Weights of a small mixture-of-experts language model, trained from scratch on English Wikipedia.
Size: 11 layers, vocabulary 32000, 179M parameters.
Experts: 80 experts in each of 11 layers, 112 squared leaky ReLU neurons an expert.
Training: a variant of SOAP for the experts, 425M tokens, 6492 steps.
Below are experts of layer 6 (counted from 0) of a mixture-of-experts language model. Rows are named router (the router's row for the expert), up (a neuron's input weights, with its number), down (a neuron's output weights, with its number) and show model dimensions 128-191. Each number is 500 + 25 x the weight over its row's rms, rounded and kept within 0 to 999. Numbers have three digits each.
Before each expert's rows: a language model's description of what the expert responds to; "comes before" lists some tokens at least twice as common just after its tokens as in all text. This comes from a sample of Wikipedia text that the model never trained on. Tokens count by the router's weight.

# expert 44
What it handles: Time spans and building history. Time nouns and history verbs, such as years ago after Founded, century, months, built, established, often after was, were or in.
comes before: ",", ".", " in", " by", " to", " of"
router:519544499472501514459435471477476451530506487516500447485489495519554432448461499499503501504489497519502523491490486536480530508467470503501505474501537515476516566499487442479527492512476495
up0:511523528520488475495475501464510506462499515550468472485479537488455474467456504492498512476480514505484503493496495508454511492494530529509507483512513522537486504558497466464507514506579502
down0:459488492484535491467479498478486497503470523516523492490454499485491484465482492553514542490500545485514485507487499526512530536511519477520510519469482505475471490497474529462472533506522517
up1:480481516492501476452511508517518499497480489491456531537469508486494489477497506514482521555487470523489524504490537515504490508481506463501481511546484493465543503473496533524473489470505492
down1:530483456522522534505493529493489443500479473507496541477488505510544504508495479501483508493505513464453523492463526490524516467524504514484539477564446490498501520407513482511480511560496492
up2:498485508437466549491490481472503536491463489505477487494457462475527502501490495522483510497449495496529462516471483484546506481523496501482530561468518466521529473488503484501513518528526563
down2:456515490516494482488507479501509489504513499465504503513486517511454528503517486476489498492474475484523490532498469519475495493498513489510467503506477497509520519518466545463558539516467522
up3:471502518540467461474470534490495500508524520480513500483513513475517498484515506505551525492540492486557506507563506513481531494482491533485496486513500488569478505491458512498550485485512511
down3:516493471521516505475506483527499496530492530454506502513530479468496532490515493513454499526500502487515535493512480507488431491515490495480481532527495558552505525502494558485495524494477475
up4:502498477470556495474504528437499540508536534535513451492508478494516437455518480519501527463514534505497466475486483483476491470476537536494465547519536493536460475500500504484510504514497531
down4:519526522472509527487482523479446471517452475462508511501517503497451483502499501581529516503479418558524496521501471526498493496478479517522502507537509537513507506493498513522437515506507485
up5:480549489492485458520546506521480510459517485505512499513525470523540497487495542513580509428489495566481475488489471485508505474523536521524532496479506499504528535517488496493511492508521502
down5:485515505480434504504477485448522554495495479466514481482500488508494508490476535510551531494489488518489495479457480506477536537504464463464526503534500520511540519451510492537485561489488496
up6:493498488468485484545484465517523480541502506472513483473554486517496482512512532483544556463488488476512509518501511515523578510496492534512505510530464539525493455520491507491471493455498501
down6:486539508465491524505494488486534501487503514500513476473538450524509506489531527529530500520482502481459483456499458482515510554521518455496535453509522510494512562497517509521473497496486484
up7:520516483563470527537545515523498523507503457508462501549476484551512468496464541521513484476507476519466486487517502529495538521504481517510536522491505487515498482536519493491466462482500523
down7:494526472495540511513510494569510542537467448501505475540495538528503502488527513517540551493496492511472481508493514553543486510476551462516489506502474495456503477525557492487495482549502516
up8:524479503465485452538508490529523515528524531500511507487486481486528502494487543526482491510480497440531476516484498494467467510477478513575500458514548503494497516513456492495460532549475486
down8:517494504552436508467532503491508477562510518522474503506519478476505539519533467501482498504505489500515501532519492456514489521527536484518532502518491488553490540477458551542497469496464538
up9:557536461506513522457436500545467493468507518523450476466512510484474464483501500522467548469522493533497494472437466522498503515469491510486461502497515475486474506539508498490499515525463478
down9:534493510494511510498516488520503507459474506489518458462523552512500535470518495515504521539507504508474462506475496563506478498533470487503471511476485514483540536511517531460514496479547499
up10:484493494507544494505480538475480523479500474526528500496508517559494456533514494450496505483505486544470502469455494529514497502489483533541462532541496538522487509517490475549514475519481483
down10:497453526532554487468473478462541544490542488516484471518519507490492489504514513489499472513484515477495461532471482467462436492474508488501510515480539464541485492526490483526503490484479467
up11:500505525537493495518510520544478503493491512518546508518519498470496537492475495504525551491490505481497518494493523495518508506483479517469507504508459516519472486484502504527568498459527488
down11:475457522525530502510490486544475476465501529490559481496525525475526483500496486497525522489509512489487485511517519491529534491492491458525520512542479518480502525478505485508469514466502495
up12:498486472496472482461532490512524497516457479503484492472512476506515512492552509488457521491543513534511497494464508516510502489464551498553514489528519526485516512519518481533528473494496461
down12:555495457483486469485449468515519521472460513514460503483473533535522530499505483500475520476488537522510527506499498480514507489486492479526522531502472512536521512529484481510504493487523465
up13:461517477541473544462462485515476463525476492484486505531503516539474486548461517467507505514459446543512511510507467518470496476485482468485515463500483494475505547493511506530483505461447520
down13:485493509550526527506484489522501485520516466566542453538495492500489489496480498499472479516449501491497471537522474527491511468532511476490479503501524513497495512464483465566516552550518513
up14:496449500511501455489517485531585505498455481468468521474528535504468468502473527531501462475527526497490521495516534455520465516511512532437507503507492463499457483516541488503472517517496480
down14:536448498490489505510526480487475466491502425479454507553487520498492491503502514512501506504468506531508515432478512501497522500480519503487520479479486512496507544487481486504455470510525527
up15:547506480498506523506516511513571488470508484523497495500501486467483477491466533478459485508478493439530495483490494514497519505472501497512529469505536506498501517500479518512519477513491510
down15:491478518486511507526505526542507514488490534509478507526440493519515465536517506551498511494493512517501505547512499527542512509486459511479516530477511477469465483549465511476461454474478524
up16:505524485481478475479485476484523495486456525541478513477485511492494436516552583512499506501508454509438470488512484516497465463466485523554500495524484494496530526476493458517467490495498471
down16:529496523525517474486513486513460490532498479494486515459501538480511493505488541531527488472490486526506510521442494490483509533473484489541482497481495459494542513512496525482508532495511496
up17:510506527500500481489498535518485521495535513491491507487509506482543495485498457533504508485463548510495543506504479512521513541489506528526511488531507491529559484506506484517518516474544493
down17:438464481542528503448477503487501517444545512512529526534527511512467532528487475473497461463543499531492501559535511485441438515470477499537534519532519462480534493522472541494478507499476501
up18:541532549487524513527509516521540520538502482511503461499517498484500513458496476513513522543472501513510519492509486492500550545506518509498536532490511470474466544494501477500472509475476515
down18:489512517526494520520500444506528510505491493522513503529480542483469478505494492507520495546518523492473496429511483496467497555505520547501507473488516486537537519492580468504486512498502546
up19:498507470516492525461466517512488518533507540472497476503519503517500470485514503500523477546512495565532467519512518493482515508457513473481480515495492509534519501531497526481456474524518454
down19:485499472511523524454511496488495471433503496476489499484531503500517494496522503507506533510499520537470501496511476518507500502495524503509482454453534506500519534500534543488506452531445531
up20:563437477487476481445513497485457520490525453520472512507523482526505457509508504510525480458496515533477497485497521498521478515506512488512475520515451528478513479487486509488481480484493483
down20:520513499516481440488499495502475485508518488526495485468472497483495491484507497464549528447529523521543490478525485500522512492499499498513499479545492522501483478503537512493504529522500539
up21:468467477551454439509463514509510549499526528509488503467495483488536489499495457493502505492509465546528469456510477508548498484519502517510503505496535542526500487476523522475514551537567517
down21:496456497498462478487526538500543473462488503517461558490512521489503481521504504488472507509499513527515519545502527466511560486523480495477548527489490479500436452509494500495467449514550505
up22:479473507473509493504512481508480522510472512525495502532511480511493483485505520497472510514505508485481512493512494529495502553467507493466535516488506529518498509507502438504490529498482483
down22:501520518495494497518499526485518532490508443510526497523478558463529543491547527523529499555481503468432498464480507483459536516541503464506540482517496494497488500483495443449478518505454504
up23:529516470490509473514506490489499462476494500475515517518509530522512488490465477501504498485466527507516473457544509519527473498487524485538479488504452536460510562576473455525488561501486549
down23:531541528482519473490467461485516480521482505516493528551498502494484505508474468520506479487456527430442506493494536502545511498469480492487505525494530488487477516526510503541522526491516490
up24:483507505514473536460517502481521502533490482502508509501477512541540506498534507524513499495490466521504485477509515482553515517530500457463482457482534516518478537477504459508493550490548483
down24:518514503500503521534525491517484531536451515485517512495489497464483475514488493456527510463477497492474509476517498508563473500500531462510499534479519497528546480500466498433507546510510495
up25:498476522533488521489515547513482500485535484518468477493522498533501493467492488531414513492457498497501530489452521510515522514519518492471516486516556501477542546509485505482536439508493468
down25:487538472491521501518511479483514514502471495514505503499518507480532514511513516481505476525488494471548512498497495493522511487484525531507453491493507520441468510505517526504495509472459517
up26:524483473491496448503472492533470499499529577524496490535492507501517507454472483528492480492508531490538475472529558488506550482470511518482498496465512529542508507507486502497542530469508527
down26:482490506505531457511460508508507479533533504528499496494483445477516539478499494511513489501543510498520473488475487528496517504499500523513518463496488474487514508525495522471541508465508523
up27:453492477493479503508475518465476492494522478476494504511491481528484513503510488483448506513512441521510540505492496531516494529459512507501503504509529538516488520496498509503556490526541509
down27:518527490558518526490514510518505492554477484476500471511511493525500501522481492552477500524435460481518470474496509527479493504459511487547489486437542541499507488516462457433469466495495513
up28:494509503503479459534475518518547486497485512463507490494508517498487479526517492457469487485521515511481464466495519459492490512482485488480539491544464503494531484519505468505523462496493510
down28:505523504528506512552480493519457489494520497535517492475480501502492482550486470474511532493527484447473504496504508478476472507467493458488455496483529492510520477531515470492525455519457476
up29:506506506462482523478470467504503493457524500468492500514505512528499509527519531477479510505493520490490526532519477530444457534517507492480531481488497447527488526444487484479536477465448466
down29:469544524491473516465469500493484502481492505547470512509523500461501457573485503497490499497531506452539531533493463486489431482472515498522482536505518555535481517495506505464512496486459469
up30:516470477446519501533484476492457506499503526505519529494480522475516501489507469560495523508490516503502506541516554489492493535547526450484477511520502535462498511462488472477499463553533508
down30:524468463511517510476467480490497489512502508490548475503455526505503534499474499513526522492494489513503511525499499488460485525495556492532513519475475518486512532455483513522542520494508456
up31:560527524514523496456489475513477508498457484499541511505522494531527533511522524531481473490498473497520485527528510499481540492462531527502440529509498509525459478514532496529461503512491525
down31:490519466527522452505483506513521491500492499494529507464505478523505524471522487512464525505499478537510517497542505517489510540561493484479495534481538507520457477562510475507568478512508477
up32:541539523470494495510502518506495550479532512480477464472498518457507544464491507490522500495471491439511445498470532506529512498462522547507532521548510500552470473493515506496471506516492478
down32:480484523471485483539495469490509462419498554501539516463539486519475464492536491551548468507507511504534526484498493453453491480482510507502499459476455552489493500505516518513529509506506509
up33:523478499498525495504466475486504515470485551508486487502467478527500508491469492482514535524514480522487504429476514471517447523503484521490507481507476496512485479487476502433500553477537449
down33:504495510487470439529486503510480514498496517520503550524493503515508493487463518529518501477550486484537498479510539537498462516472529528511523466462480500516493459492498466485501484505509479
up34:478511565555511509500507485484507463519501437480490522454510507477494495513530523513485563521495484499470539542478477563496502486469493505459480478502494503532488507498467483494529493505496480
down34:518488505506511454493501506512518470531469517495477542484520485499522534513496506500452494458517478501480468514547539544486488500516494499497468509503519479513504552478479521508446510485477472
up35:488504518524455487489465565506485519568484504539489487468532525477483504468491439469541499516493470487550537472540486504497509526504541476533519458523553523490508519513511463493462509573502471
down35:490519516470475471509446490456498481525491515496517470531461532482460482474505471450491479483496506480502497514464533544519493455492526455515488504510519491521490479511549500473519506475511496
up36:525473518486481522476510506456493487529537471499493522561506508529475525516501556498516462510551513481522476519518453515516519509525489503526478482510540509478463475523485508475497499500531525
down36:505541509501482511491446527512475496546472525508527481503525531514494486491436514533490534508505479497472513501547536531538512507494511508518472494505526481484496483501491476477520491505509498
up37:506494532535484485477539505452472508502499478479499472473440515511506487487521494505504497478463494498464486505529521506521499469493473515464539453485462484504519518498529533489511541521465520
down37:513508557479515496540483484480537509509492479548490480520473511490466531539528506528487511508505523526476510486524475504547496474547479462506494542516554526485464509506482467526527543496509526
up38:505547514528474481473480481497494450563450495494472485516463473524505482467459506473467489516499498528497505458523481560460516525456510461528515509511463475526493510534501483521512547486485467
down38:520503467525520509487452532512499510510473491477489524497487455492526496485503491463486496494500481529489509540480527552514508540492503484522502489509519474513520460439513513430516489529521511
up39:494477512457508504508506527524492494506525490513522470512518475486526547514508496460473499510518502484507547517517490500462518506486514515485430478506536476535441520469530503501527520486493522
down39:546485487489537546530510506516494472485498495500480472465484485521507529487450485503476533552500510479497537482555512518495467477484454500516514498488469492493495451473481482459540495472512503
up40:543517491532473506479503542501507496508511480519532511502512450530521462449492483487482491537516473567510482529475471521500488509551485489513522488478466513489495482502483531482528489511519511
down40:455527514507543464493493540483488571538481503507528485463493471499523473431529500474532506412487506541485515512526536501520496482552506503535519481505471487503491503539489530505453489510518498
up41:536507507498459451456470516531513538515501486526479508512501519446510460495493537477459510520519511511496537549450456499526530505484498533469476490529494476469527478536493523537490503527488502
down41:487507477516480494455488501480500533481510516503495535526488515514523516509483524493464483480514507480515500533483467513524449496519479489497527487491463499513488499526490510501482527470512504
up42:472512533530500476528503497502523524434480495485493488476479474565531466448498532505506503450528528544478522485497531489473488513521518544506464475480477498494468477476496485521480495526531468
down42:541527480512562490482511498512474537495471509438466483477465472501503503503493500473460514518469518482498487480534466529482469497509489502504529472568479452495450543483479526440479487500508495
up43:457503483490452487514475500516477444503516497488527497479447432505514550486497501502483492484539503482486491504461533498526535522516473546467451505502480498517463499527492530480530483475471501
down43:507512528476545459442497517491512497524466507499493473460542542447480507543535498452518526536500532528483496513521482486538491514501526546438512468508537495510535500548489469557536501552495492
up44:476510492490498515470548481536448531514475568486503493484471480540508503439543440506520497504452496501527504511462497543504511474492515490535525423520465480485515501513521551512502467498487460
down44:475514533498474472506550530513456471521491498523466522464469500495524488462527500509524516511466490485507524504485540487497493486479507499510509498502522517492489478510482492513496470526504487
up45:487526493469510492499519497495521494519455519500505511505484485517528477517493466526531487530476497494526541493523487483481501458513525474501490520497512443477514532527477518505510516520437515
down45:496480515503525482553506503471514502509550549535526518521519509484494483479476478551520458516491471538538507522461510509511486517522507479507519496544491484512516546440498499506500488467494493
up46:508540436441510508496463487545481468526500515550466517505499492509530492495525513486502514532520519554499494482485450483528473499535501557535498525495517575521481503506504477511461512449475528
down46:524497529504493504479479535530486526469498485533528507545513487507509555498520513477497514459496494453538545481482528499517494505488474512489533524487485487521504491521480474523519480518479469
up47:483500497491506542491511521514521503518509501452501517500489534491510512480496480529492471498510509480487500509519487491514545479486490535481475492491538512501507497526502510506525479498512533
down47:551480513514513536494485538512506508492482475510533549457508509491518493494524505497467521535530493482494467480517474511507523494528470521509510464489493490474495519522503479499542483473513478
up48:488484525520529484505491523526509486497484469511473520516495506474487511457550492555478456535530520532476465543460534474527490484569454493511498512524438506484491514452508534525485497487526549
down48:520499527521516475454499471480492467500521504501486464528490473499499510528495453496483495521527517569531450537556514526496507532453479543492527485522496476508469478440498492510506504492489480
up49:511571521480497552497488467461517473514528585465495486484503500522446479487456480504513483500460485523485524483493478508541500526508515510510507501491506495520485501447510510484535540509502495
down49:483473518480491481501499524503505484545473495494503472455502492480529522489466565500502509444526530531454475463530494524488483547492458492472521480457523468459461529528532505476463523505551551
up50:545522489489507487485526482496525504503503522499506472509473488481499519482480553481491492517509519506512527506493485541510522517537539485490524513533485522499502512477554525517514459477486497
down50:516530527502490518528482492537541533447502525482481480496512484495539513512484499503497513483510519506462504515474473510506483466536475505521532461454502541486500492465579470484474534462525471
up51:441487477541530497490510541496530475482528493517531495444470491504511468482539492452519503484554526519500487491549409508488527482498534481511462468513484470490516530499485506493531502531489521
down51:504487499478452457500497468494532439478527477512528501515559505531521520525487494497468499432506585482500506494540474517489501463521491555473527518451510487518535507510489512507541507487471494
up52:499495506510510480502513533464481500480538498479484532495531483469497487484503496510528500497467459462527516463518477539540511502489477492514521473505516521516487555493500527489492481494483514
down52:519512494524528529520489482515487488456516484503506527529546474485539493528505476498495508531503478527495496548505498520522492472517501500532500449510503449503538481466490502493517470522512534
up53:542504548487556471561502509487487477493476547464506466521471531504494509467489562494493468501462463485511497443494456522489502569504490480522483522526447513526536508492457477480534521508467492
down53:489597509494454511493486475502570483484503500474489509531532486491511540498488465497531486525484551473529485506533516497498503489497515516479525554473507502513478494512539501509484515498531508
up54:483479521488481512477492470459477542507523497526430499503540511534469527517538488519512496494447482542529480509483483504514479502472464464505508527500512461476514498505533533519497465509481470
down54:503513467532499505487483494490541489478503483485493534499501511517488488499489504491543488570486471475475522535507529508494510474456523514515438493518509490526472560500502487540521482503517468
up55:514524513505479506482463494508517496552509513465486518528525489512531496433482524497516541475469468478489487503490488514518487501469489457491484500528485514496504484452524506507498533523509490
down55:476509517476523473531520525477467480490495496475490527487471490505504445501530529490547504468466514536471499517481495505508449506473499461480444476500512473499498482502511517476546465500477481
up56:521490560476461492540504525494523511446542510514519474517487513485510459485501567499524470493516540504471511540529532494493501520469489513543487510508526426463472486547482481527474482491492487
down56:541544471497492468512541521518539496500509514516500483527501496495498470518539530490495471499531499491495505486506511521514513504508481501443507512520524485492517516525472477509492458528484480
up57:511524482495475514515460474487471507496543540513501484499525512495527511536514525490474527510448513502536504510488489519515485513518457486541560513510562488512540529476442502517482500478500509
down57:454485484461491486551479513464478523551557558502489526474502512453472537501479516475503481458496466475495473528507498476520515486519546515510529496469486472480480539525489489496510543481475533
up58:507449492524492493463484474472517505474477486481477484502507507472535456482545531538490502476514483523510485531512504458504532455512492487471495481441482513486499484460505504528451492460518498
down58:493450512489510513522499469459447481503517554540520518522488514516508502560492493521487492485512493507509520495447484520487501524473506485498440541509493545502522491550509472505488447501488533
up59:489488510512491478484495531469539489512515533506551500487442483536523488478488476512527449445469487510526503519506501460528528490481475465455537450521500503518513492474489534499507485483551516
down59:513503514493487474527475545499470494500469507534490558476521490503505515505500449544486512479441510526459460547513524487498513515480479486498518509479516502492514478521485496497518477491499480
up60:508498501498489463536480537538533491523516482486488475489503463507498515523502521498473500490505493514530494528524459498507533485456543523499484497509471475509479470529456502518483463497456499
down60:502476503510492509519554506532508458492483482518488516496477508444483523502492507532496490496505508543499538485510533466472512485514501497551478511466482477480510496517488476512476496533486486
up61:496469486526455525471502479509465508501521515512486536450529513513483534555457482495500517490516525517516512545499479543480544540529537524497519536518523498503483454506473464511506508493512468
down61:432542488479498502538495514507476477494521495508508525513514488523473487516512506502467506491523516500546470506509519522503554505493540499474488485492488490493509513454493509489499519513500530
up62:502527486457509507449502510473518509475490509479503459497534493535486483503459456456516502482493468541532518454481490502508522457456485471503497516458527549465474530530488513511520487507517477
down62:484487452523470488473478513471530494520538507443496524463507420482470503502501529492478563449484498472523496498507513530491507515526511515467490503513493522517491480510484516485454523535518494
up63:462479513467496528473530498497472504522488529515456488490486541507526473470478515482479528508480498492479479498487477519558524468510492532515539501552496540501440567489518464477509470502505554
down63:459497519500556516548471503504540497519468508501510481527473510524512517507503560494534526526491461523481537499506542483489508456509440479486522481506472473502485473474506506484462464561518505
up64:522497472492524497502479473491482520480482509506519476516472517472496493500504533512491498530485498500497461501464526494494515460473475523524501491491537511529513468464480493488511469530479496
down64:501546498507514528511519501498444560458530442533511525471505476512500505515509561458522523537525493482487456529523487472464496490508507558487539541480545496464510450505515529518469547519469461
up65:444501460469507494501526522487524531472506498511499499495497521514481500503511525517437520547488525503470520561497438474443487512512505552528490450479554535462527515491516531484515511543486502
down65:485466464485455470513552496469548491486514537492537498470489560457512522541530542508464478520534461488511514464469539490505488520531473509506516483490511527478507523505480486518515494531496524
up66:524511483535510470523498466505518495540508505497530514499509508499449530482502512534530481506495501501493543515454473523450508510458494484519486501506510511521497522494524439509528490540517475
down66:474535429505528492558525525524506506495488505473479519453509507506457492501501492518534480505496510486518548471526542551496534470473472496510505491447507455491480508492540506500536510485532544
up67:506519479513488474475552508505523514514559471523507460495488464498556493490462502510573549447488493538493507518473496522495494458522502534500522509505503486450492553522520480516526493529484474
down67:513526476520472508575471494438522460487498497535526456497495529520498504472498449469526478489506474548451470439481513486461471512540478510477533513496515544470464493491508482490540467533526512
up68:519503503464517504512467549492474494466508486526509518513491492482531460513468513511478526539514482503508501493491469497473529540505504518570498521454494511488480499465515494503479528516503477
down68:496441477486475545464540462519504515528478551558472494515480544461487493488497461524505530530503536517458527524493519512464488506481465487509519455469529504457551491510518524494556504500515494
up69:498545502493467504482491511551515542571493495500470468499455534500488514490488492477467506490483482451519563462515476488520537511482512497458515513552482458529502521500444461549494480507466465
down69:530458474491488565513512509493504479496507486510514535531510497524477508504536487427530508466517507484481535505520563478531501493504491500504513498540508512519468477504473516513507495490493499
up70:514515500451492496506513482506485471465497517534533504501485472495538498471530469467481491490522503445529522520477450473453517562475506500513509531464519500461512486482499480500527487500571487
down70:567466504472490517467495515495508500480478497464488500499479463501540504532550481488547487542474503501500543546515488499506538522504493515507515527471504510545541508499480511551509523501464477
up71:490541460503521514471509476529497496489505523508519488536524496485461488539498501530472462532508481508479527478534498478493537481470446494469538520492485478436504476539487516474566511499471493
down71:539453524503496526490536477495534533532495509581465456484560474521501480502518472502514496503499473499520510488522463510487518497486465470549491491514542508534487473488477481476542497490469545
up72:476512542532474527531473532514493493511462508484498462534507484512476478516500492506502544511527496525490473472500461515490560467484496456460470484537521489481512525500452502506501514526550484
down72:471536496485484483517513516525512489490512493496485495519523551473510508514491484522477485506519491526515518519462464461508515474539518474484489503479500491470507461482504504501491535483480507
up73:530537445513522511486480509501490467495519490497557476492566503469540515534483540497479525517491455498514489487544517481469463465495469550514486465552552455466519499532501494514513496533496486
down73:512521458459499510495507490532490516458512476513527464505498462515475524490507531487502544535511484482498477535515504516505519475491508492494488526487482495452493542526484539488525586522511479
up74:520498501529468452471500505473530498474460525523461461506537503506490504515462471502503502503505531510501498480515483466500442477516456487449470493509473548548473530492479547505516466500503495
down74:460517479489484534508488510485474555514489482541486481461515471534534487506498500523520515508441479514566475500477502508540521523462500484499537467523489504500464521503500518496508538517533539
up75:473530432499512554503497535500464518462496493481469510505524482469534485491519477511408477497485500532480523560493494489473524508481514476542514525494460509506485494520530484508500525522501478
down75:508507542507494542511550537485460500455439478503511473511514467494520491495518492503521519496525536485512529532474498521500512492531497466497520507534518494471489522496503543478501479477494500
up76:519576503487498545467545495489520493492516518470547515509518470533479528459530520483519472464509493496534518505512468506495479515508456521483488560472464485495523506487514526504493509468489544
down76:472492449484498517492504515503510501523524521486543541509502474540496541508469491524506477502464485522563536502521467526465541521506515424497508506486487517512502500481486494517518487506463542
up77:490526512510488527547516529495516476550517481545431485470521493506506489474467514509490505498517461511519480515532505521506499524488454456490549493466491487518519482556504496492491506499472548
down77:496493497466486499460540498469525485457495451488487498490512541515505528525519521515500500522514482521497497463482503477498486498509495523546538438491490511495500408506496489501470483496505503
up78:503522507477497468523499486501484476522479471515492475476523494481487535500522500491488558483459518529445495499483506506484529485471529495542520484487479478506451537529498456536492482495506494
down78:522493514510527483511512498498492519525469500472525498492503483513516459508527495488478544490477441466518541481502493478519533544505537484500481487524473502533558474461488499456503498517495474
up79:498507526540492445489541438483487482501517500487503454491536516527453492502516481499458497523470480486509474529484489479531528524494465488430501534510458479514457469470514491521489513487498486
down79:526457517510499543456564504454501483511536494429493490524507501512462500510500549557502511471485512473528493466531499496530486486529517501498520499509467516494515438518533484489501545485470510
up80:464492480551537462515465507511491463502465529501490458521534495501513516447512516512491514534494468529495453449502485570511510499501487536515507503491454525521514489528471540497517497501530476
down80:475498447509516497495485523471520469526464488514453498460523511508482492507511487475516442501510521526481536525551538511483484517515497508522478514494495475552495525521512491473482485500491486
up81:510469502512507449474503534493535477529531477524536481521492471523537490495526535512516489493500535490530511459494502497473515509513482491485456479522483499523489506538499459475528499466527462
down81:533470502512534481504506495490473480480493500460452497500494543483523451538553492496485496470507482507485475524502527509464504522525496527503538510511503535516526551488548477489526502506473508
up82:481505471444509504518504514453529485495458464475549483508464481494527480463497460520479489548485490548534534496493545497475504437489490500460475495483489523509470525457539485538526564486557508
down82:499497529487543527523530516529517495449499507478467514525507472521520467510521478522522509528520549503519545488505465516443453481504505472476486502459543479481513486519496484519455485518495507
up83:477487536455516509521509491487504468514513521488486490490504471501501514481512519517470541455444515465547510490541493521498524523496497558515527524506526503469480517492493515461492538499513487
down83:525509494496505454490513451547495535509510527497490506522517474515470514493512538465497473531531551516509512513491534544503496503512521462516478531486546501525555525481530502526462516471506497
up84:530482549488510526508489489503510503460524513496521484459485498478557480501475448531543522454505528518490503512495521492478489505486476508499466506502513504520520472467506489489512505490496532
down84:481469508533522484484507473504484517484494448517466492492486537481489471528480477516492512489493464533471530495451477518532490463474541506444470491510516527512507490504497510499506474480486504
up85:518523544518490518526494470530465557500495500481495537540463515531518485455506470444524531489515505491489505515495510533527523497463525494485529506493489458502516518518482475508491502463498503
down85:483479506507447472496524461494451533505476440517504493545501492504481509497519510475494481482523510529474472529506515506496473490516548477494504523516566513457468499538532510488527495522503444
up86:502518486450479508456473510510519455512500483503524492508513533536529496500468535532504482508528449504473539501502470543452489460493507492472500492489537489497505519516479493546496487508488502
down86:517464476501490531511498491494479494516463498483487480488485555493482476509485499537497492528502480483495509493527508500504529477514509513459483517492548487503533536514507494543463538508532472
up87:513504506522479451501551514506498500537494516489514476506458534473481471469469493511520549511504498514504469540513533478497510490536467496532531570495512514485442505495520489475503503493482552
down87:481531499461483490513500490496513507448519503566510524532518525508500434482481509491509485498477509469496484491507517543509506499545482529521507533483467574498505444500488467485515433466460484
up88:509514499512500506487528485459494503530488483487420497507529502504479490473510447493482499493494488469528506515492479494509483467473524518465490498564499500499502460541481543473519479515515476
down88:551497440542503482490499505492437527501567525522514508499488510511517466500488483500456440498480487476477490490502493499493489451472470522503501482484480469455528522464476491518481517452519518
up89:469495500484516559478487474456454510523492453486498500495535532505503551514563502507477526484536517489459499486530516473480516485471518479513486465460539462516458496478516488496481491516500521
down89:524518533502499526543478519535512537539511460473445467503536509519528470464509542482526509496495521514514472487483524508532465490545519510476475499472503450455473467508488446494502491505511492
up90:486502523474521514527488491503462498468471453554518458478491492517510478486500520475475497531517529481479503483528485474488523499457481493534502467529503480540510492522494501497534535506555535
down90:521475485519500533504516516489472484522517536496528477511531513504515442455484493522539530505542514481509530510495497450479525501486493490475522510551523507513488490519475493514534443492500462
up91:496482495501513504476511521465540471457535506517516479457493573488518501529518476519477503531519512512491511503507506509439517480486489526457495490546474509512499530487515535488517526501474530
down91:532538512484481535517506505523479481521518499557538544501483477477501526493462521499459462461492460511547543504491509478526517468484486445516516444482551465529460498506503492505477499482518472
up92:497513493482481500530482495478510507514459495506492515513509474517500510515481478514498496514455494542494465486483485473496505531467454489518538532492462462523448493474515524467500500505508474
down92:460499513497501477524506507496492504503499481536496502512498459455475487556526457490528479513450462516502464552465498482496487576448529509506497574491443487514529508472497505506502485492517472
up93:484481499481493459520465569526493503493520507530522476459494451469473494459474489481470487485494508490462514498499508521494466497496476534512514506482516464505548501526468489496439452535469462
down93:503513487536509496475506510525478504458545528454493487491521469512474510524480472461502491522446498543501508501561515481507494486521527523512498516488484500552549504506468535470511466519496458
up94:503529557483526503501508464481456461491499495547522533489495510494486512496535483512461512505520538447490470473490509514533462519496520465480540496528563510455493540481503507432453470538422476
down94:508551505500503497505520498503514484518514531537510511531518511477499514499518503464516525511519523474467525461445551493510487517513461512485471509520485452477444466468486524513458454522512495
up95:486524457511517509491464478481482462555516499521486513478495491518509489444521484504512512514425489490514496523515461489521521508518532559521458482533543486485512481441536503491474493506469445
down95:498521510550485498484536478506477475461476500477472515485484520511484530523505513485525501445514539503469520537516480528530516488485524477550541447504472524479484498489449526481434487495506480
up96:505531476531490495505509468475496550487476482488532565476517483509506488489485494550501469509497518550568524483481518493483485504506501520528477542527447498499510511497494476521484525454475484
down96:489474505436526488482533564554505539478497463502506511470510512470486491506485539477507467523515506493538471499477495497521480519482524481503467488520506510522493513541454517548544482499535459
up97:516512486459488492491480462477496550453508450509490479520508483497513498502469510495518511492483474462532472519536523471492513489518499515516541495506508474460503496528457543495544447498498534
down97:514510509514489504471503467507494496515549483509471496519482492515484447510476504476515513470478485509540449502516500495485479473508453470480451434501490491463536482513505514522533451489495488
up98:468503483501504489496509531532528469507493524478502479543468500502543493462483479529490485516486494517501502543519501515486538474478502515520488512466468497467514517511519497471503518494528509
down98:498473520485523500473512458494502467442456542524503496534477519519509496521478472525484502479493546509485480516567474509494504499524510531490505531489501492492469480531531485508520516536502531
up99:476493490493472563460490462486525539494494522469520505534518463482485485493480481504551453568498533520504491551500540484516523505514526484485509485485516477492476491464471488529506509497514495
down99:512510491466517482565528466474501532502529545476519474503531443484474524511469538492503520486504506535532482534489502486518553494551502512517510478527479497509421452560529468493469474537523496
up100:479488505486513486505512515442502491515527478417476504496474516513485493502493529520552470508480476502531546486508493556510518497528487501463525525482533495503513523501483437526517522511466481
down100:480505484460508483526533513519520481555536476481491452525498497464502512559500443542485493499464475480454525444512527506504485470499482491475504514470514463493519514511475509564483474537488498